config = dict(
    d_shared_expert=128,
    balance_bias=False,
    norm='layernorm',
    optimizer='muon_variant',
    batch_tokens=131072,
)
Below are experts of layer 9 (counted from 0) of a mixture-of-experts language model. Rows are named router (the router's row for the expert), gate (a neuron's input weights, with its number), up (a neuron's input weights, with its number) and show model dimensions 0-159. Each number is 500 + 40 x the weight over its row's rms, rounded and kept within 0 to 999. Numbers have three digits each.
After each expert's rows: a language model's description of what the expert responds to; "gets" lists some tokens that make up at least twice as much of what it gets as of all text. This comes from a sample of Wikipedia text that the model never trained on. Tokens count by the router's weight.

# expert 4
router:503398432489496532518520536555423455583444538553494503528553433487552437509459476508486511473449521520524493552480530504502479523513428491511533554491500430460416465544450466478449462558475485517513477554554431523493539510502512490551528482511528501542559521560536500566484473407588539559499458495451452560484495518480425555471533474548519478565489520534476474508533481516554485501472590500512504565473492493523508483549451543521476565527428435480433503492488468471553464489521435
gate1:467502561498564508491500459463515541510532471412546458468542518458508462485554477465552554485541471504495479430507441488517556472509468534581548554518442515492500509463437507499487550490484524456496517540464434522504502522598434547469526490542488497562571562532485517455475505486452510481489514542494459476569521539523518493477465546489521466494442565477514554578411461466491527474504501447506490422445479446536516468501543390511457466486504586472463553509501586479421515584515543
up1:532472563519478412527541468518496513513533519506483554470516529488456492490459510530515554514477492590505498386561450529529539515472512484466470568526430472475470503450466507522546541444464496532530473547498455539507507494573460574502500467556498459535553517506560482468456468442471469445476498513462466469505539573470434514456496459497480453561441564440542609570434448495481547485511545479555474504501501451522500447526442482536436537483476515461494553507545485469453526583529583
gate2:550523436500463545402536539481509557532471500487439450503496500562557456482523589472548532557555510518415441484498495524502533531514500513553570495510430529456507480487481506439487462517482466499430517485471521479576509481520474448516516505509518474526465536560439455478446586448478518485451494481516515475595525531516487538498485513501433496518500480517496437505547469526422559449476486508547477494522521422484510577523529476593540428542440512413471439485486547442482465555566492
up2:471489505436500505592411486527547437516495454508476543524506522499411470534535467499453480487421524474600516492501473516570475470490452488430530499477524552640555492487472514518480483470499515455472423517422456542482505478513543550450430460518495479453555417448446534522531460535475510502486567479450493508517545572454491452560516511503503531459507551509539550539506488504534471548542506491532517492423465532456556534481461556550487516523558535535480532465482539497451550564487476
gate3:416527472548482530499412526481491467536493444472552518444567521546489465461508547566498530521493548478438503518488492474538491507479470561441518488442474479566457502497506525503534496594527519481423541420564520531509500453534491528568546502533588464470439469473528528462435533412436493452503575490557523487500482539480414485504576502478543503500446529486496513545490487521460550507519460514550527484424546476478476534514507436521498523480467554544504546550488451526464488402591503
up3:507481577483553548506548532512555450534468539461513484477524563405499467525505480448479528448549442497509558522460535461422467483527495481509482460573529517517528391516510509527437510476406559568458536501545481543504492502519550454443531504484467474498488511486513464534468517502481576434452519462438486537442528467544499498443491545444552520594542497482484487486454545485522461500465521540539475517468539621498500448504463535481471461506539426540407513548480548539453543517483514
gate4:520535531580474531531499494550492501503508480503508521448422534518479513499497487487413512523565522507578573541485459492514472575549448412464462428483544447478532442483533549506533497507484486491502489481541479476526454525507439565526493478549482527483484431451559529593477516570556460464513469474513512449520490596489440442488592537528512475484455413515524495451494480443454466490504521507522520498423546551454516439474434444528550511461472598490506467501584487502543482460502507
up4:507550457468525478550528558553475535474471499527524498426502500531445474505470524488535480460496544494546503487501454500524421541554488448440462475507472509550563474514492520507503520512473504448487588510433518565458462466601550523524534559546476487482536515471531472548401527572538496454476516517478502469470418580514491473571525492484540474486449430525538532547499539495536547445454509487509428528481567480411439493496439497554539557491519534550581492477523453441484415442504505
gate5:469584519532498489563519435558503497610544515510518497494514507561483509597484491541557504453450534548533495403514499467497498481479493495520508493510455495533521482537504461512476551451408486542459569508537457464480487455502532478588497500450448532472498456453522471525512487485456514479488541453474449477473474499525539545487485509482513468552523463513505483523531524489603508489551416581420432460527472539485406553452516483485526532478503497427594484515514565422528476452433458
up5:530510500486552516561478502461532479456426481551549485516517476552503547500499486510477534521497501524501449406459566450481481508452519506423526481506415451564508513511507506445439533451504538533454498523485457442482524513460507545527439504487536495521488520456523517482482472510496515582482462403406514504455499504466493531548496461505445517509513486494583474506526609503490452485538567549534513497540499534510503439497485486487492556405476473459599575492545485496479599567377500
gate6:547529514510476503547489511469500490503487527510512491550456521472527445522537507596584491496540514549430442523495445554519505514506450523467424538496588535437421450450482482448438435517474441453519490473541530518480533516514530446505482542508452506427494548541516502528523521438554472444443509452476531587562480415547540496436465518528512489594462484433522500578464518427474491476518554477538482529469465515510478485440508492537479433570524541510496429551498555474559477520480495
up6:446533455511471468418514549455482506503433457475564448539557505494527553555560477477502518480452481448461520524541497471578517466528534496423594562423549510518569549515521533462520529461499546489531548530494482421538503484517495510475565459494535497532447474482486510513531439559542418526483489511505445495423459515500502531584487484506538540460427520528452434464496446525565506567519522490551518480553447489483474609579500502540496512445480490516552476539530478502474470498511423
It responds to: Range and score dashes
gets: "–", "-", "/", "19", ".", ":"

# expert 39
router:533527481486447484490465486442511526515543486452538596447416428449426499519507473503523460561481517469483522551540513570500515453496516465549518504515427565473533508475557489534518535569476523525367476496485523505499508444541509490523522434493482475508510423501457468409532576492479502533487498487555493513453557534511532504533425507465457429478484460471507450579464543562453473566531474494524474511494504484534510503524538493519514431494556410488541558561441472457456568502524546
gate1:505468503471482566573504514490542430478543471440498522466535476484533523509481463460560465483520491511446515467466502504501544540478558447427558518513481449516542561464462538525562527583453506520584507510482553521441496530534449526472529557429483491527501469472434524482472536548520506540540495500442491501471496478519525459412439509490399511464474580555548418522474541500474567435502556441482519519513518471529503458515449498529479495427462462446431470452586569577509535524512523
up1:473562460509504604538505477499416435478507497474415418502537515550518489520520555477424514465559513444502439481549437487409517485463465542528454489543448524537530591532484480525481560464479464520511506560455476512541524485529449552568531454510467545548475597473462521498436474487505489497496557449421511473546496494539496450476470557522468428426493521494532547473482497511472571508483481477490459492574527553531454572534461449496498488522524499470487501511440478487474520433502569
gate2:482518519556535523545494528484489490531547504436440521517514469436505511512446526519500513489454551476560431496495489535495475517515418518593562500517431448529559460556460498521479460526526467529544505477469546490462539502468494474541573483480494473510531534504525404476425481541427514410500533552540569513450529543515525568432503558513465501428520554456418500520528494472517476538479442460438522507555446531448502518522536434485495541551491549587507526477529488386522537448498489
up2:539541473507432466519563501533522459471472501486521491480471497527551492534475501574524524457560473489488528552509579510490502501523516440460477453455513487503406520427576452541441581417515490501475453538494428559561432451582456475485496460470447511512481474518514521540493449523496505529470519474463481466528555518506468461533532452549502550485448499541486487518600489568515562494511495456448486474450494506505540534546525554477409527458531497462422494533469496572508472471502630
gate3:563483507612480450544510579529496494515445445470506553461480477518466472554481471484431569466506428416496525545573466553451509469569505447516579468455434493539405550483442497554540490482464516470523562522514457516512458568502544494471494487513501519408549473496468461538473517527514457442446529503508533443512534551519506493512436497554440534508513443538495474475573487507549580547553555510520487471442460471481503547501522541530462495464525478480500441512520498445543467486556478
up3:518528526608457510520566512550544510511459467525523531466454505485560496504429465496406516497581470447462548547538546560558466478477549409510528469472541480512471500474448494543502535514466477493555431571515505525473497532489558491472512516540511499463503520518483494523568560501532522441409442539500509532510550501465541516467455458549496481507418480504560486461562460495473555521533550475409479520485474472483455458498523547521451530479470475470411382477449462507496528539525562
gate4:559541534459557575448519512544515566477463565482505465568453497500562498523552538503551516492542466469361548450537490510434463546523473513512467514508541456464502476404561505480492541549419523473480565455482473498568497481580481492462439481451522554454452540555493454498453504501501472479516472511497508471489487438536497512524506497535491540479418501447453540480491486481570535444502530540484590421459440507490480532541458530531490546513477478492520499493564525432510571527450474
up4:537490501502537500522474542527522482468471519412539471577518458488481458526461494506498533484522455449426555463466529501477497503608546525477487463473515484514469495437543547472491554512384491438462592524502564506497503480498530487508476524490549524462465568542492449486478458496479434467496536521503497495458521465546506471458504532445426453432505489548459520531489538492616564509508516525485549470510472533502434513595484496500506521487483459412549608462568506452455582511481556
gate5:525454556434433541524476479507497483475459519502487577524508522464507509490475500494523511488535475527429467514493493467548568458450461538550502497527428502460493426506492409506443512483471511495450475520514590517513501605524504450538507601499473500491548489461473468442477526499511562447497568503426543465504496531519491544478483414423435524530493605552526464521454509549468539425569526490446536544522523486496556436523525483534542580492472520526453472443521561525517563478451486
up5:539474575539550501516502525484444499466528522491481561502506456508500452558450490489573523508425507552447505460529557539545511540491545462495550471464558430463511503532479478545576462522444542451532481463408507505514524453484473471452538428488470472444466436550594511484528450485465527436527477507524534507514500536480411585534499493574469556501498563473433424517477510550581506495495504481485541493439424571467547509464539530555525471539444468511508463527494453500526558534475469
gate6:575468487530536531518442495468556514423501542485528531515464483500500539502477502533456494467508512519510561503517454505527464486492541512484538474455517457450497562454530529563484555492533507518493494502458525473542536484560478490532474583502518491507523436516534402440489525528490520441447457564462507471485479450495567429459488548507527522437460533561510410588504514571533515347568476433480483585519552479421534441488495481512498504491425490497435528536513526509488505488465582
up6:509429534455549574479513517509521509494455491504532529518531541424476486503499459441525523462470518527448500537472557483545556474445552544417459516497486541400504486544436465484535517534542503487467479479474553489448565517469507483477508541503444455419431468416526540479593565526538572502545482521591492525467499451490518496508487442561474553544483573500478459535506528478431489494557528486549501459467478453505501505478531466495499477544394510507503529449538500502553621515483463
It responds to: Copula verbs
gets: " was", " is", " as", " are", " were", " be"

# expert 58
router:567525533479467568513511514456454451470511501521570496496512499493544531442431506526523507499465543484437414533581493556552570496518476494466534437466527537459499459503488407526506434524569459471456480565523438517537455472565454490554500469558505513455522608501518473474534465519488476551464533550449491541498500484479455522480498511549499492507544516505572521452482471530510506581450482486432516570509466507505553468564456549416564513554407471447507493502458489482512472433544472
gate0:538492504476531483487445500498509421427452486453482518476456586494572550488530558553502520498547467477478442555463504543485502518517450497479495527525510429590540511448471499537500508508503502457534437521444477482451454450489521455409555434496540451577502499428530514511486475492500501479532471484485527450459488550508542409571499521502519487554564552507562467505401455540482438511544490450556536503506462525450606478521515503538439561502479498519479520564469490568537517581489522
up0:438463442500423596470508549509469570524507514508496484534566437492437522541453469472575511493458577532543552503534541503451459524535479513503498462519488491428460452489442531475499470534455488513478574496525500516505560522588442590523481566545449504451525465523526486498499483492500457507479501517476459545479511500465519563457489503521552465546517450546455563487640522485496586472475495528497459501493493528560495528461443470396520487559505452497533466519526460468476500443488431
gate1:434491550529530496534531481494464530532571498494522489467425444417470452502533502529549459525518517502498543425455466487479534526489478473493530515445441443489460505492535493457468493533545433442540521506463562493476488493452461506503432591515508571513543434491449449480471493489529499518498461543562551527503416489463576460481533560516503524400456439464501536541444587474540521506511548412466509468512555518546502495506513422504476585480516549520526561538502507503456502585560542
up1:563389468460424449493446442513535494401496502502497519494480452518487447539506498521522495561585496509457447470529450543490466416510509471459490471482613481541543559558463476484470508413524520523463550522471500416507482517448542446488505553546481534543561484551498541499478523558515411438515483482503570553476573539514511530547518541475457545512440444537461527452513551484550449521494509510501519451530501491482546455551558530524447492540489448458508519517514465513499460515448497
gate2:576505481555477528538502519458532606464476437476504548497528425518534484542559512529511565524448463420473436462550517502542475414544493472482487599449503433457542496514472479450434470433500522533510447531527503531527470525505540523539500441516527494475536502571427474479520513560514445473507518504487439524456495472549475573623474495433500463442503462568510508466407461503529476531461509484523579500473488486480507507510574534529503523475410460477515513550482519519523508494519518
up2:457534508537501455466478508482453469442512477546471498507529465506500483410403516537496527466537499514489527524489504471525483548425522499509539471549550461456434536523538542524572516520505449507447497497445542541480480519449500467429455568578466509516500500460576524484475551481474574569512457437549533526553487463481568495404502523542508533459504471481554475485588577509446499485528436480444454490567551447459505453557471546587461527532531535482549511471504471484460584468535494
gate3:498528488508452496518499489520570539536518436470469519505506492532434537539486472516536573454462512533527498510425478532508479539478508483405448529480423493525601537518483447467476503527422495548501473450495531484557434389504478548541466518538547544434466481440507486462528499455554500504510498449565396427455499545497469475553474544485521501557560500405499508543504473489534562509456560522552483409535544504471547510450527511540445549500496519476485477560465443538447505470495507
up3:463549466431582509527465569460388479444498494488433427485491483485551582518494627460505458529507446506477496438498497501518443541518495528478528507545470485541436557488568530550553459511505533540486469455425522474514426456535545451427505510515544544528509469514476510512486526489465535533521430474472557483487524434551502458473566552569511568438443515544541492494535503474529504438486475495461508492450528489495458587507498535552487549452506547493434457530514486510494469531519489
gate4:494492424455507505509449479561595521527515440488527544540524503443468479473529436476402530485587530507518472558528470472460513492468574506466516454426485510479536494510477505485542517453487472503518527437505489483548471536512536523525449645471488531487511475557514504509517505512535517512549546485505436417436513450471558598543498497522437590438573525477513427496505477473511469592466496470480499433538502466465486480437588529486470457477500487543535498517498469511472438472519497
up4:425468481556530522564462429446512532558456474542542510461452469418532465487461510507516557552514419508511524540467521535479525450479495584543482480419389471431510459501505564502507578541463545504479528585561505482534568559472538531559456547482467517506431535474442430481554547482432525515491434535549457486513473525528426454538517483526554463555508541506496487508468478473467482525522519526473481545488448548535494515487550522550535506499461530476516501503440495456502504492524584
gate5:438567536466438488509468442494523542492578432499543507476524526569450507480491471447498518500482551554449559510520457499485452538499578483474458514471423456516515550514497475432474517524521487549545457444542528494511509479501493526457516434555550495441486483544540556502512539458547484479465506472591486511412493469468481499562555514521524488512508479440515518459583547487566517502472440523477544425513504541496510415478620439459462531540513441511452531539501430443484565528466502
up5:415484530508505482433451517523491438536468468499462439455481495403477554570480488499562519541551438488608550498513509458462475439544513467509442512531554524491536513461485516484444550460419524475486538472503519486469514515510513537501479540526444545552542518520493491521490480523557511539605489466489551550565484476479592452511503491482463480471537486568431466527485507468468553482550601444609506508515486470515481519452383523511457497490498546520561482499455520482510524460486525
It responds to: Empty table cells
gets: " —", "  ", " –", " -", ".", "–"

# expert 10
router:458561535470548569488525542456484473485447519598545479514497584496492558471450553489504486502550442475424518481452487515521521510484591468539495423510526474451480476542522486478596485472559501499464453441521492442532473568521499494528562539498482445460456531516467536465548453479434514512488499469511549538505528527541505439461536466517544547505516446530528555474539521516489477559542440473463488570497412538494490497474498477502599533576469518435522548532444554434475526561554512
gate1:543449439415512519491448527502493453458484517493505473513522535517556471505613492502492521459508553500560507485487484507469443512518477521540441567463424516563488505514480535449496498398493458489471539472425442459509558536556517498495456535486527516496579537585443495501504482541521576510475539462424503609528424458497463540510539482469502481469555509447525460504454440525497475481469533550549414473556542485489483526480563418519493455490556463553505457543565504519518491512461455
up1:470524592555426459555402477529518513545453473519544522511553512467501524465506506521465425464500498470463491540462463419526533584492481481511448472588456521515499424414526531493503510528563464441503484499408438533466558519496492495451531457566516456479476534440569555470479518449504451544492461473494515513553485505506516540532498464447508474482504475499554489472576540538462491520501495436504489468474496505474507545495436511505538492528546591464537586516581536537492491602490493
gate2:538458483475500486489454426521480499486523482425440521548376458503523439589509436506469438507413492564549446497538506555407573497487520418455478483580510557481442525537480543502429563535499500458513552505410492549539520500460536467499479469517561505556505504516570477476472558516468480498545464543566542452472474475481524500500531555538482515513526420504492476509502508563524577434525550508508500480515559527478570496503468466494489492432507517501461483537556464471496481507463512
up2:502488396515463538457570523437576474571519502430454554546479483549527492506522438440558536445512485584491509413510477579497527484439506548525514570506522466511489428519502463503472481539483426478502492458487582525439494531554525514474570447559488458517521565514499559486494518370448454496507524482488452427537488543452498500483479480526491510542592441550480497479536518539517491498491496443529501530440545448507486514566503524498515441517504457509494500506474473438533535510542464
gate3:524537467554484479479502455507444525508458514507440477485496537464522504525556568469525574516445523506499509481502438445538365569514510412493467550564514483482478561553463516524459541499488497475550545529517481476423561527529508389496498510474463525465495453507529531489506520547524490506505436410512438581504505492485510499500511552495513493479530473453511524459490452571499531529494521526545544455505533505480438478441575434452507484508517468561596506451530451452492596464447558
up3:467544485569517475547463516437469509538520519483550437460491500540513524478517539509546543432476474539528524493485443529520502550591409519484482521479428517510518463458551547513582483513458545463543528485511411540477516460483452540602564496519456507465440534553528483551509518535481531505477554535524467485499551523524506493507383449481463560520512487471526445525490546545464507556514533462487460488506492460534406591435514438460523458496526484399442516484466484511517561543470496
gate4:524478385510503512433557554500485526502487528487573497423559522523558574493477516519549507480490558551535462456413485487462512498486408396513514570504510547538561485512461481466512441424512483444507498515469503523559496494491592493466465472490582483553480467417500478523463464483489463466462468496570490543441491547486481543441506484509456513496504507448518579477522482482478480543493568477496468519529535470542496539512477523559478493498533487505502522470515522462572421602514414
up4:546527527544510464488505468528430491468452527505542532514515474491468491477535380548481495485594537532509541513541468523508415480483556460481547514556531531561480517465503484462462479450550401519569495523525479537484509508498526469466422500455540569481495494494478491533533481480471455547424539431538490516464471469482497473496426431423527527525586496592486522445536509559449463470491548511467443590509482499546470492471475503558490459549583545455472509562499560495485442533481532
gate5:528462426400518489579505513495446479470540463507458508524531453496438513521470449477510479395430509565533480541429569473474472532402453476489521542494463479499487514506503558496490451539487457519570512443468561522544454408507566496580502501553457510498486404548465501510523502515499531529485545467458514510505527478500555526568531435517462504466547552544540428493566457522541430507452485493507471562491544472470522498451540483510485507548577539529518504514457551536500489464429501
up5:512477529547485503503523557484533468471464475451515545480518513548542457499484503522479477491528517449499449484528505514404531513507547477509449512512460582508526499508512524488573564569632492452415504492504481485486456562516403478461490529442558465551473598447581466515482566496521533479542526559518470408507474505505475509503530537543486491527471507484439521499446507478492503536567454546481513471484470460506484458569498522487489388418480478517421467493587463429479485506544499
gate6:511491442517506456476467542537501524523433495472501467463570500514501442459541576563470508450584479575584441487483512497494470494522410520473496507494469505463519507514466403481476486478452534481508503502407433452475512555512484482467442446513568464545564496479517411524481424550584498555496478517468524563502543491488531536521459537502456566516483573543527497462536536442487441491482542520591508502502494519481502534439414453543476551523517552473464539477540557481545551532509522
up6:492481440482438524501496541514504523532531478461543556578493507516509556471492404480550494479471471541532514571535470463542490496438489504488496497417559528511486486451490548451511551452539423494547503529492542489467451423557504626506511530522497506520533403530441597557487513423520454479551528485516481464535471572439454512492522513491579559439508516556528533466498482535454491495459527469459418502462474433510519511551503439503446430527519467517512490514473535515487484514465423
It responds to: Cell and line ends
gets: ")", " |", "\n", "\"", " =", " a"

# expert 15
router:507519545513484544517560553497500556465463539558502519546534543497564529512469531514530512532525573488431526484463416546521492525473544540501558478580505453460463448473497582519536435564560444463431406481502484486516495528485495517515515535467541467473457519512486550513493443494473480530457533556526540556523479498497531440450430475475490510540567411481521509483535519444500496455507445477443543529519432512477441544456535510490507464535402573443533530484494455447515505568593462
gate1:454516468556432462537436421455496454557523522491414546486515497419447562475530495489534493516433433550532481494514467542503456442493519533556510500493494488511479531466468442473569595522459475490504491511516494525454525462521544558471569495543499523475464513516586541428459432550461562453570508517464480555481536464533530506495450503564461448568492536557499423481529523577521517576525501558491478406509467504489520462535509506522500503492425488561442522516512473471490506449543524
up1:519514506503562483532518474570535481472486503422490394512528470542524492491503502476470496440537481516526506542494541411494534527469547443469507470486533478505459493531503498492509450472538505564536484530461466440468536501471539474438471562419496487497495575484421433483507457569593515563489439494496590457520503487509509499557495391500460530503506516489552558539511508410466460508598509568541424562491481555467492495525484465510461520470498524466558488480514573483543496555411512
gate2:489470521513481498503518453539482560531546481509465463484518500466497545459501415568486480503479512530581488447487547503536424481490511501471452486529462533534564506464466497512526496456564492532564400561500527502540457496467494456479494559448429470534541535496498491400463439449471498506501502526548479539544433545495498545512527532549496528478456538506549601556516416503470471543572533395491486569508511533416536461503545404536502458498478513499471490468518579502531498477417536
up2:467521444457615493510495521483488466482470534502528527497466500510473439540480525515476506474513549565536523488422521490457585511511457568500569548436556462508487552488488559439465453513476562479463552486562458498502460511542463599533469454495549540440529419524485513554512549530561525531452475493368495456497585491473453490534506475471480509484535504530473465435522537474486457516433489582542451471464499450576499515497457579477502499485478470462547497529514430488487478538522491
gate3:477445434447503491476465472451446447492479488462514545538573444530504491481511463513472529520560529487547496503507549536452474526493444432506471509483459482465503484445530457529453547434455529490494544529528519494501490491534569455464579457548520466512534530567498501543497497456450463460540466554523432510427495616497500629475536531531500535536436541413447532542434508499531491441492524469548470461469608522571540505548492473511503487453534445509487587513450489478521523512486496
up3:505560555508533485536532508538441519467499468482483476525511468516549492476473503541458530427523453563455513468553489479596513478494539570517558464488481452465574501485449530411505445452488572518432477450530519418521545498470521536501497487505522469414499499529439471527542474497525470534473497521502466501550511537436451526562413442544467449538519500582511451483546510520518427461553515479590533524491509443509559510488517605511475435458411526484474498532512514531520508429543533
gate4:420475502474487456455489497546475483507553486455477474511437478489500570571524487528528545547504549599534486506534419514438475527434499544494569538429481473509502508517507551497468538476430523531525504521510457481494440513495488504475530514529477552486460382495480479527420468463516490567497493427503462563499512553534526574503526529466437468571456500488517461492505546529510447538485522527492504508543550571556461458503499500453463435408528534565535528518558491423481405522434518
up4:513507504498474454474529538463492520537513438539502507580404510606499520474524467463513494508500474483531493505488481532501503489512458439549420495491437474459478422502554491555582511485538464529455511491450531491517537490549491537499509469544534550441521452559480559534569523427461524506547610536546476426498470523518484442480432558551562499433519508491490491501508485551484530524462481425508552530545483436462448478468462418505476477582507491539447521552485457533530571529576498
gate5:488429457486441481496460488507474434531510482421462591524514523477460453504483456544504488535477502485575478607514558522488463503528513499460476503547482481511554536491417481465551550455538503502537517490471528500509425494521517535525537515575519535567514425578506526531444446434485513457512490446500423492499476549493495567468516513538559559507551472506507561476594488554519494526458533499521440485531464465565554430530521424550425483482465432440439525508487485465503493495428477
up5:445464531556435422540504522413526520568456593427473473533517497514487507514464439519484432509446484564556498543533475575476428532459560485477444445540525452510451525472485515451532498492522499535551464514419567410480501529498575484528502536462445529488498496543514535525498436436494497462565487514448523445500506440571515522523500516519577522512560511493547451514551439527505477443507540511506424517468510532504543504474572518475461553502505458490492518479453508428541478492454553
gate6:506528442443520525485425538461489511453475493478500512551478490498532503466547517522496514596507517445552477522527465487554500483552415494488478502506434503473579501548457491481513549523471477486468577522408524507585485479474519504483489536579574469578534495565443394532488455489461503500523529471545436476457503511487474525558442550462547513548498450477499507513563493472538469420383481488497549476512526552559496477498460499445478459454597519526457532494465480590518521516474488
up6:470482552515535509535554544555483528476498471507515467472563438499382505531440505510494532389463511540476524452464523450486519588497518576490528487510504456489458556427494494423436465426529552487497524495507460438438465457481530592441527494504454518398483456463498559489547489562564485514494458524468477589528580544482472541465512472486469458499517498520488470480510486541458524529523513535524447459534511490481525547559498494547533477519453500444551502501514497421525547431534536
It responds to: Line breaks, deputy titles
gets: "\n", "\n\n", "  ", "\n ", " Vice", " vice"

# expert 59
router:474517551540477524510467551417510567455453536523585446537443512481478466477472562598498474512542518520472514472446534520475465483439546571528491525486458493447427457482534518464537528495529573555498454511529467485534471503532459537533490509522581436464468560494467498493470548460501514510462410537525534451491497435526467475518469475464515498447450494462568528514532559516545469483577493496506507571492520448515553510574546505451563462492458551524565542542472490434483542394490527
gate1:510519497532488511513451461487583520434526490489503497431388482462498435510522504493566435561553537525544478502572450525521517532509520425452477545522514559531452483494444540440519518478464487475451505446515439437521555447541528465489459526499554473495600529505556420463569566534516440519487455457467513477500513571422486545462475520533481513512503470522486520488459530515486493536488521561496484474539469474449517471458487507534453479431449559548477476488524599523500582573548497
up1:546483545503490512527453560442508464460487557504487504498442467523503516550543511586551503493499503515507475524490506510529483559485505463440502542509501498475470508481564474495477543431460525522512536552490452521565473369525459450489440543468477439471503563503503540472572552541483591569488512455560538520475393539409487500495510537488473542429449562458544595459559479521469492493542495537455498483504445442479505435472486530515499526459459534515500503529516558467579570439486479
gate2:506440441526512496484457412503512481520544440571469562455542483420478517461488521456547544560456452514506484457521493557523477421490507461461517511531484548568463476500446547509538529464506496461443593480465463425495538518538543528521522481545428576582569489515516473496426508575528455458470533471445557495497511487491447463436570554473484515487544542500483578484423443519463465529520493502516469427565459566517501511468482468533513457433483487518551514533541515482531537493483473
up2:484407583562504490571549485519505550471476476476495543464541553559481517535471448486452482499524484463510491488463561535483457512542527513471490435541561509484533535560515454539540426470551431478516479492476517466515500557460483542452512540500449457409508602511504442482508471540502516427549517541441495438467400532502528532481495519470505530504500565425541471536524508471489532525535489494433609511470583503537472457491493426539511441543536513536506490506491462415509539460493541
gate3:468458445403545480432518480492424497535563551572451515542526515508495498489485486518454494429525484575546490516510517484551491564557500547561526500442496506538476537494525530515558500435543444494465505459476523463502431522417543496491469461604454520519548440525507507437433439376517520536465528464486557501489449487564462516539515541437518541433513576505524512527551505520437529524532507482519430491481498560487472528486466470436458515523531520492525487485514465464492506507502402
up3:472522501601424479484556392465525459545421502408495514529527417498487433524493508491522565525484517504528435477540484553499577492484409432455419537530513455477488455499532471485470478472462463456511487440496559523507483519478497520561469456467491492533492495562544505485562486546568492450605497503534446563459520450502489471494514495575596547539548489487499504527477451528477502483494461527497503423495528495569517481545515481513530496533529525514547479567507481557520421500469493
gate4:525446479534504465509477431516483493430433513532490549499512561498487495535555549488485498535580464536555513538521446473517487475517445513478525497506527534446546456552468520507435524517515558482515506443577500468460553576385493509514537542514422549558545421464559457509536465511483516386513544495474420541521542565461548492517456498424483531507521576444471471506432455519507431486497524470567477515503448544390446477485494499519469509473460493516503523501493500547507453517470473
up4:521500489554494472480466509486541544522501498522527566504489522537449536446509502573512497427473476527441500523508456517562527477462495528501507442459525467477530503540505445541576590471522495491442506584442464512502518449480502555501496478516566495521477475513551534463530493485518552488471483447541465463587481480522465469575457437439557432501528462603597512478507466534520429476531477538553441535465531457531486450500567478434468457494470500481512571575549438525526597449475498
gate5:449430462476537404512523515541485496474447513512454456428493537448475482565539486418509494469483510442555476431509507434471575481491532476443555436457456440481452524515574490538476505446480485491529474480440567530521440495525550487496506478492507461517463491474495504555479513533559516506491490542489524471495464414592511510512519533482487529536505536559567559605552519503488489540564505434483568555511519542550507453503442478514611474552471475476503476505528544495470469509552572
up5:577523531533480478537534489519482484496486476513481554498515515596509550525527568567475482473517510511466553521485542465576418502501560511449444469474547493518526543521415482462486539468528526533524513515523471470535525425524501488510501499465523509457554602480442449491529520506396522511496529514492430529491441495519464460532545609556482532462499581446468530436525532462545549520489537501511425515508479492480484484454548414487405538488494489481461446472541526554553401477500464
gate6:492497441496522507575530474499472568540613524509449483497472463488490555502489491466494497511503574517532462484510503478502539418518422461538492562499515514492505534491557492541470449518523523557485543540466500463548500470501506441463488459563408540495584398537496461460523534560490535479567543437490479596530557508511482534478484482437429461511450519443439518487477472477580502475517510554499451583505483455489525500542469552475492489425513506483491414570441556472443485480497542
up6:478421501575464442494490611500486457508538471520476499444486487484479502539498482559528478485557436517505536526506468438473430561470432487446487532521481513499474562531456537531477522409490478432542511553523502501476503497548540484538472476493488561454519449471514538516531499533549517409501508556480465539501450480574543451538495517556570508486482462514575532474477509520411493527572492544449475478511480435569388484490519446472545496542509440475572537573469466510567512491530518
It responds to: Biographical verbs and dates
gets: " was", " which", " later", " known", " now", " it"